config.toml
n_layer = 8
n_experts = 64
d_shared_expert = 64
routed_scale = 3.27
Below are experts of layer 5 (counted from 0) of a mixture-of-experts language model. Rows are named router (the router's row for the expert), up (a neuron's input weights, with its number), down (a neuron's output weights, with its number) and show model dimensions 0-95. Each number is 128 + 24 x the weight over its row's rms, rounded and kept within 0 to 255.
Before each expert's rows: "gets" lists some tokens that make up at least twice as much of what it gets as of all text. This comes from a sample of Wikipedia text that the model never trained on. Tokens count by the router's weight.

# expert 54
gets: ".", ").", "\".", ".\"", ";", ")"
router [125 135 127 131 124  90  56 136 102 128 106 149 158  90 129 136 143 111 130 107 144 155  88 106 138 126 154 129 122 105 151 143 155 116 132 129 141 182 137 123  93 139 149 163 102 140 147 129 128 141 112 175 149 130 115 132  84 162 102 115 147 146  88 133  92 132 154 102 112 150  91 126 145 162 113 110 146  93 129 114 112 118 128 148 118 127 137 128 141 122 144  88 139 132 114 109]
up1 [123  95 131 127 126 156 145 151 132 114 142 124 127  92 133 143 140 132 124 101 141 102 123 139 129 137 121  90 148 126 127 120 151 124 169 166 202 158  89 123 132 108 109 143 102 129 132 156 110 123 147 127 121 152 116 145 195  87 130 128 107 141 155  57 104  56 132 117 133 108 110 105 130 114 108 108 164  84 136 108  99 112 131 130 133 157 133 124 124 119 122 106  99 123 151 113]
down1 [131 108 132 150 141 150 138 116 110 138 162  84 126 157 127 138 136 134 118 123 183 133 102 127 140 107 136 145 125  86 121 153 164 160 110 149 132 140 164 142 121 113 108 133 131 185 143 129 146 134 134 144  87 151 150  82 127 166 165 143  76 127 130 124 129 118 145 145 113 139 157  95 157 164 139 138 153 173 112 117 174  91 100 143 125 137  77 177 127 151 132  98 150 127 108 126]
up2 [100 123 141 101 119 114  90 115 126 148 148 133  97  84 105  91 138 124 168 145 141 149 126 116 117 109 144 125 123 140 139 142 131 153 190 148 154 126 140 125 142 142 173  91 135 122 146 103 130 131  98 108 143 127 176 140 147 144 134 182 121 136 151 154  79 141 114 137  51 141 106 165 121 111 105 141 154 169 176 166 145 119 109  97 130 136 130 137 115 140 110 139 111 154 115 119]
down2 [165 111 131 162 128  85 111 127 121 171 108  89 107 133  85 130 105 104 159 152 166 152 129 103 144 128 125 135 124 166 114 130 108 125 134 125 136 150 127 129 123 105  99 150 130 100 129 122  68 141 104 105 116  71 100  66 156 153 112 139 135 172 160 124 132 126 127  96 120 125 137 138  95 135 145 146 145 130  94 115 147 114 165  99 104 131 163  81 161 146 168 159 157 108 153 123]
up3 [144 142 163 158 151 140 133 155  77 146 123 128 173 116 170 123 149 149 145 153 147 140 119 116 132 105 121 124 126 128 162 125  67 165 172 164 133 120 102 148 102  88 129 153 118 160 139 167 123 126 141 148 152 119 118 124 108 123 155 170  89 143 143 154 136 123 110 102 103  96 127 140 107 126 129 176 115 152 133 100 115 143  80 155 100 140  94 119 101 147 145  50 104 143 124 144]
down3 [119 136 148 146 171 176 111  75 138 129 121 127 142 134 178 122 135 117 169 163 158 112 115  82 152  78 125 130 197 146 106 141  66 155 135 107 178 135 128 133 138 129 124 117 141 128 112  73 167 129 103 113 143 134 129 175 159 128 141 114 114 137 159 158 121 131 123 129  92 143 143  94 141 126 122 140 109 162 118 118 117  91  97 154 137 183 114 112 117 147 138 108 137 129 134 132]
up4 [139 119 116 125 129 132 129 127 118 156 136 143 167 178 129  96 110 145  69 118 115 137 138 119 123 120 114 144 100 128 121  65 120 160 155 129  97 100 127 149 117 169 118  89 147 123 155 111 120 153 123 106 127 137 131  97  91 122 156 121 156 164 118  61 145 152 128 109 149 134 136 110  99 150 138 113 116 128 162 144 150 191 150 136 144  56 135 126 130 119 142 148 186 120  98 121]
down4 [100 131 101 122  83 164 168 150 143 152 146 160 136 133 113 106 161 148  70 104 174 108 139 174 139 177 119 129 106 146 131 115 118 116 124 152 149 127 110 148 126 154 128 130 120 149 140 111 108 100 122 161  87 134 145 122 143 120 147 136 128 117 140 133 111 129 111  97 105 115 110 116 109  90  95 160 147 116 151 101 148 132 142 116 105 122 153 116  94 144 144 134 122 157 143 123]
up5 [134 128 152 133 169 120 115  87 108 102 136 126 145  95 123 156 133 131 115 157 173 155 114 128 146 126 120 117 135 119 130 122 109 114 129  96 145 118 175 148 157 161 141 130  84  75 167 102 146 149 143 133 173 116 129 157  93 146 134 208 134 193 119 169 135 122 109 102 111 144 118 157 153 135 164 106 128 104 126 159 101 153 101 142  86 156  95 126 131 130  90 131 103 147 153 139]
down5 [162  92 146  94 139  96  55 109 136 123 116 136 104 141 108 132 107 100 104 127 153 140 153  76 148 138 145 134 134 128  89 163  92 163 104 115  91 106 129 123  89 137 119 166 119 110  90 121 115 144 183 138 123 131 138 127 114 133 137  76 134 125 115  87 115 144 170  86 155 105 135 132 131 126  94 105 131 144 115 146 143 126 103 148 130 119 107 157 103 144 126 128 154 115 123 102]
up6 [149 110 117 120 136 165 141 106  60 131 109 116 121  93 105 145 113 130 159 167 117 125 117 119 110 130  79 119 154 134 148 131 135 161 136 180 155 131 160 112 106 164 135 119 118 149 133 124 128 114  94  88 107 119  83 149 111 107 130 127 142 161 120 163 104 132  88 137 139 145 124 142 153 157 117 149 121 195 155 119 129 146 108 133 102  74 131 124 120 139 154 129  94 146 123 102]
down6 [139 151 128 168 135 101 102 142 135 110 111  84 129 120 122 143 154  96 156 107 114 163  83  67  88 118 106 103 113 123 132 168 131 121  97 121 165 129 136 119 125 119  87 151 136 139 114 110 133 119 169 116 179  69 145 142 168 170 122 122 184  97  84 126 119 142  83 144 115 147 110 145 163  99 154 130 132 135 108 127 109 108 111 119 155 136 138 152 159 143 111 154 130 105 147 130]
up7 [114 128 144 116 129 104 165 146 120 102 141 125  88 104 154 107 117 119 113 111 110 148 134 118 126 120  97 126 118 129 141 125 146 131 103  81 145 157 116 140 118  88 165 173 152 158 111 168 182  91 156  85 133 104 129 156 110 129 155  71 110 165 128 120 143 116 106 134 110 156 113 102 118 126 137 141  81 197 128 134 129  82 111 115 118 112 123 125 113 138 132 129 182 120 140 154]
down7 [106  97 145 145 112 109 131 100 125  98 147 143 142 138 159 119 156  94 121 110 162 187 129 113 118 122 110 121 126 107 127 146 123  84 126 138 126 142 118 116  71 111 141 155 103 116 108 140 103 154 109 112 129 139 159 124 103 114 161 178 102 131 146 158 128 146 116 141 111 150 108 111 151 151 105 160 110 173 148 131 126 116 116 183 144 138 141 155 130 163 120 101 137 109 133 132]
up8 [126 117 132 138 148 134 133 100 104 149  96 107  97 107 115 118 133 142 159 130 132 170 105 126 131 130 100  92 103 120 151 157 143 159 120  87 161 119 125 114 111  95 141 122 131  97 122 120 168 112 132 109 184 103 150 117 130 133 115 104 125 133 144 112 140 124 121 167 117 120 153 128 120 136 106 157 115 161 156 115  61 133 126 123 127 126 112 114 125 138 110 185 150 140 118  74]
down8 [123 138 150 165 130 149 146 156 117 108 166 144 122 123 123 129 133 108 132 117 121 139 132 148 148 125 121 105 126 190  96 102 131 115 143 140 161 128 114 120 136 115 149 160 107 122 101 128 145 134  91  96 149 135 118 139 162 124 131 130  91  96  54 145 138 121 101  95 137 130 130 116 129 111  76 111 122 144 173 175 122 101 154 112 160 141 125  81 140 152 111 165 179 134 155 137]
up9 [120 121 132 148 144 150 137 116 153 108 121 118  97 111 104 100 170 147 132 148  96 140 119 131 118 115  94 158 103 128 147 121 111 129 100  64 132  83 143 120 112 128 153 156 138 125 132 110 134 146  93 115 126 132  82 112 117 153 138 126 168  71 113 117 147 123 148  93 118  91 155 122 137 137 127 151 130  83 181 120 119 102 147 115 128 129 160 137 180 105  86 158 141 154 130  82]
down9 [175  99 125 163 119 101 115 164 132  74 132 121 139 131 150 134 121 104  87 136 118 125 154  87 137 109 108 127 140 188 101 153 118 141 117 161 123 123 142 136 147 126  80 147  90 143 115 155 131 105 134 138 124 112 133 129 127 135 136  96 109 114 123 107 158 115 133  77 168 105 153 120 109 174 132  73 147 108 107  97 119  96 120  82 130 162  96 106 160  79 145  80 129 117 149  75]
up10 [115 104 102 132 126 145 137 105 115 101 146 133 116 122 104 110 136 129 133 144 142 142 142 133 130 127 115 113  98 112 135 128 125 106 127 129 138 134 172 114 140 117  96 114 125 143 147 141 154 138 116 121 108 109  98 140 132 117 109 104 102 184 160 157 119  99  89 131  99 114 117 139 117 106 188 137 151 165 153 136  67 163  78 131  97 172 140 127 119 145 127 134 112 120 146 155]
down10 [106 110  90 109  93 159 141 167 112 127 134 142  93 130 115 102 149  97 120 112 112 131 119 146 122 128  91 117  52 139 145 152  90  99  95  94 176 135 132 136  70 119 109 115 140 133 126 122  93 128 134 183 125 111 100  93 127 148 113 143  77  94  95 116 151 170 102 118 108 129 102  94 155 109 148 130 128 110 148  96 106 129 135 122 131 141 161 161 108 110  74 144 127 118 121 119]
up11 [106 121 105 140 109 134 154 116 136 169 147 120 100 133 156 134 142 149 124 121 129  74 141 127 162 145 127 106 107 118 151 117 126 135 146 156 122 169 124 109 150  95 109 133 108 134 137 155 113 124 176 126 144 141 163 131  63 123 169 101 104 194 158 133 110 102 133 138  84  92 136 102 112 156 105 173 105 212 163  96 142 173 141 139 127 102 141 117 103 123 169  86 111 140 110 142]
down11 [102 149 112  86 108 113 142  81 132 156 160 169 118 130 142 121 143 137 167 139 147 120 171 116 128 141 120 120 121 154 154 157 156  75  86 159 192 157 112 153 147 108 151 139  99 109 122 107  97 112 130 147 137 149 117  82 136  86 151 138 114 111 105 123 107 114 107 140 161 143 110 128 139 121 132 124 149 190 109 127 138  98 125  82 155  75 140  87  84 107 168  96 115 123 108 161]
up12 [143 154 142 128 151 122  88  69 105 101 146 116 133 104 131 110 112 135 117 166 181 135  97 122 125 121  93 151 126 141 128 142  93 147 135 140 130 128 185 120 146 164 183  82 115 131 121 105  94 134 139 132  62 128 119 184 148 117 134 210 109 143 129 129 152 151 118 118 106 127 132 130 123 113 136 155 138  91 119 156 106 133 102 124  76 176 129 136 142 123 131 105  86 135 157 124]
down12 [181 126 153 108 134 125  56 111 144 150  92 110 122 130 131 141  65  99 127 125 138 165 144  40 105 146 133 150 141 162  79 144  93 162 134 162  90 118 130 115 157 136 107 144 128 164 102 119  85 121 125 122 159  61 147 131 141 170 138 116 158 141 149 121 129 122 145 106 162  97 135 176  93 154 111 133 123  77 102 100 152 134  87  85 129 119  99 141 146 161 132 110 162 125 107 102]
up13 [141 119 128 114 118 121 127 109 141 120 142 124 114 148 162 142 122 124 151 121  77 134 148 145 137 131 102 136 139 112 122 142 117 139 100 152 144  99  81 105 167 195 116 160 111 149 123 120 144 130  98 172 167 113  82 169 110 133  58 123 147 176 129  95 126  52  89 133 115 131 148 114 123 130 128 130 145 119 126 116 128 155 116 138 114 130 157 139 149 149 124 112 113  90  96 121]
down13 [175 168 149 116 111 119  95 141 181 166 107  98 147 154 121 137 111 135 181 130 133 157 159 137 123 124 129  76 128 161 129 121 119 143 137 170 146 140 121 131 172 134 125 117 116 146 106 120 143  88 137 127 133 119 129 114 138 162 137 100 138 124 133 114 102 110 185 146 124 130 118 152 128 111 127 113 128 197 132 124 152 155 120 134 149 120 180 187 111 154 148 120 108  88 105  84]
up14 [106 131 133 108 126 152 141 123  94 112 141 127 134 141 133 131 139 147 104  87 119 139 136 129 124 111 146 162  97 122 145 110 137 178 106  74 141 160 123 117 128 141  99 153 115 118 137 154 130 199 142 127 102 163 115 118 154 150 134 134 160 152 122  98 154 135 143 103 129 100 121 127  94 103 158 129 138  96 117 130 115 156 134 181 111 125 126 116 128 113 110 194 103 135 154 128]
down14 [141 129 136 101 131  72 132 134 119 101  99 181 117 153 157 124 137 129 188 147 123  89  97  68 125 114 114 177 132 102 147 155 123 148  93 177 188 107 125 133  81 107 147 123 141 144 153 123 152 123 135 136 120 107 135 113 136 122  98 109 169 122 108 103 130 132 121 116 145 150 103  97 118 121 119 118 135 153 100 106 152 122 130 108 137 163 137 156 147 157 143 150 128 114 120  95]
up15 [128 109 140  90 102 148 159 155 107 120 132 116 132 163 120 146 114 125  71 112 116 125 148 128 127 122 105 150 146 117 131 121 150 130 106  97 127 137 145 113 119 149 195 164 135 145 124 126 139 149 152  89 114 120 113 144  94 125 141  84 156 107 129 146 131 129  87 116 165 171 122 122 151 113 174 147 102 120 131 116  96  68 137 143  81 111  94 122 124 103 104 147 115 135 134 180]
down15 [166 129 149 154  94  89 128 151  81  99 132 118 159  98 165 132 147 139 123 128 115 135  89  67 148 127 132 136 132  89 169 130  99 138 148  96 113 125 128 105 103 130 135 141  93 147  81 167 149 108 133 164 156 154 132 141 101 137 159 147 142 143 136 125 129 156 135 144 136 144 106  96 136 135 114 139 117 120 136 148 142 147 101 148 154 136 122 174 128 165 113 103 108 119 138 142]
up16 [146 118 147 146 143 130 102 137  88 126 138 117 116  64 103 138 150 129 152 150 159 147 102 126 118 121  83 119 139 116 154 159 131 140 110 134 122 128 154 114  76 139 116 130  90 117 145  84 101 124 139 141 126 129 127 165 123 136 134 203 164 191 125 173 117 126 147  88 117  88  83 129 122 107 135 146 131 123 123 139 128  78 108 130  92 134 117 139 189 138  77 126  83 165 109  92]
down16 [154 136 156 113  96 110  65 115 133 110 143 138 106 139 130 147 109  83 103 136 121 151 133  40 132  85 154 112 125 129 103 141 115 154 107 147  86  87 154 129 136 125 100 141 124 106 114 138 147 147 167 143 120  77 162 128 134 169 130 109  93 108 112 156 142 174 153 101 163 108 174 128 148 147 160 156 155 100 100 124 142 131 116 144 137 146  98 147 133 135 132 130 142  94 139 118]
up17 [158 125 145 104 121 124 136  89 130 178 131 134 135 136 121 159 123 119 103 131 138 121 136 123 126 124 123 122 145 123 132 117 124 167 155 107 141  76 127 131 155 142 129 176 132  85 120  94 121 134 155 121 110 155 160 147 106 138 141  97 156 182 115  89  67 132 148 162 148 180 149 111 124 164 102 131 116 128 118  95 131  83 142 122 118 122 133 133 141 118 125 126 182 119  92 149]
down17 [115 133 147 120  73 141 138 146 130 115 147 146 109 104  98 127 150 139  72  90 119 115  99 120 104 139 129 128 116 119 163 119 157 135 148 134 143 126 146 121 124 140  94 107 123 123 133 155 150 111 120 131  58 121 157 116 133 133 126 155 139 137 130 116 108 136 134 131 129 103 129 105 122 124  76 123 144 143 128  95 139 155 129 176 170 101 169 115 109 119 179 126 125 134  85 102]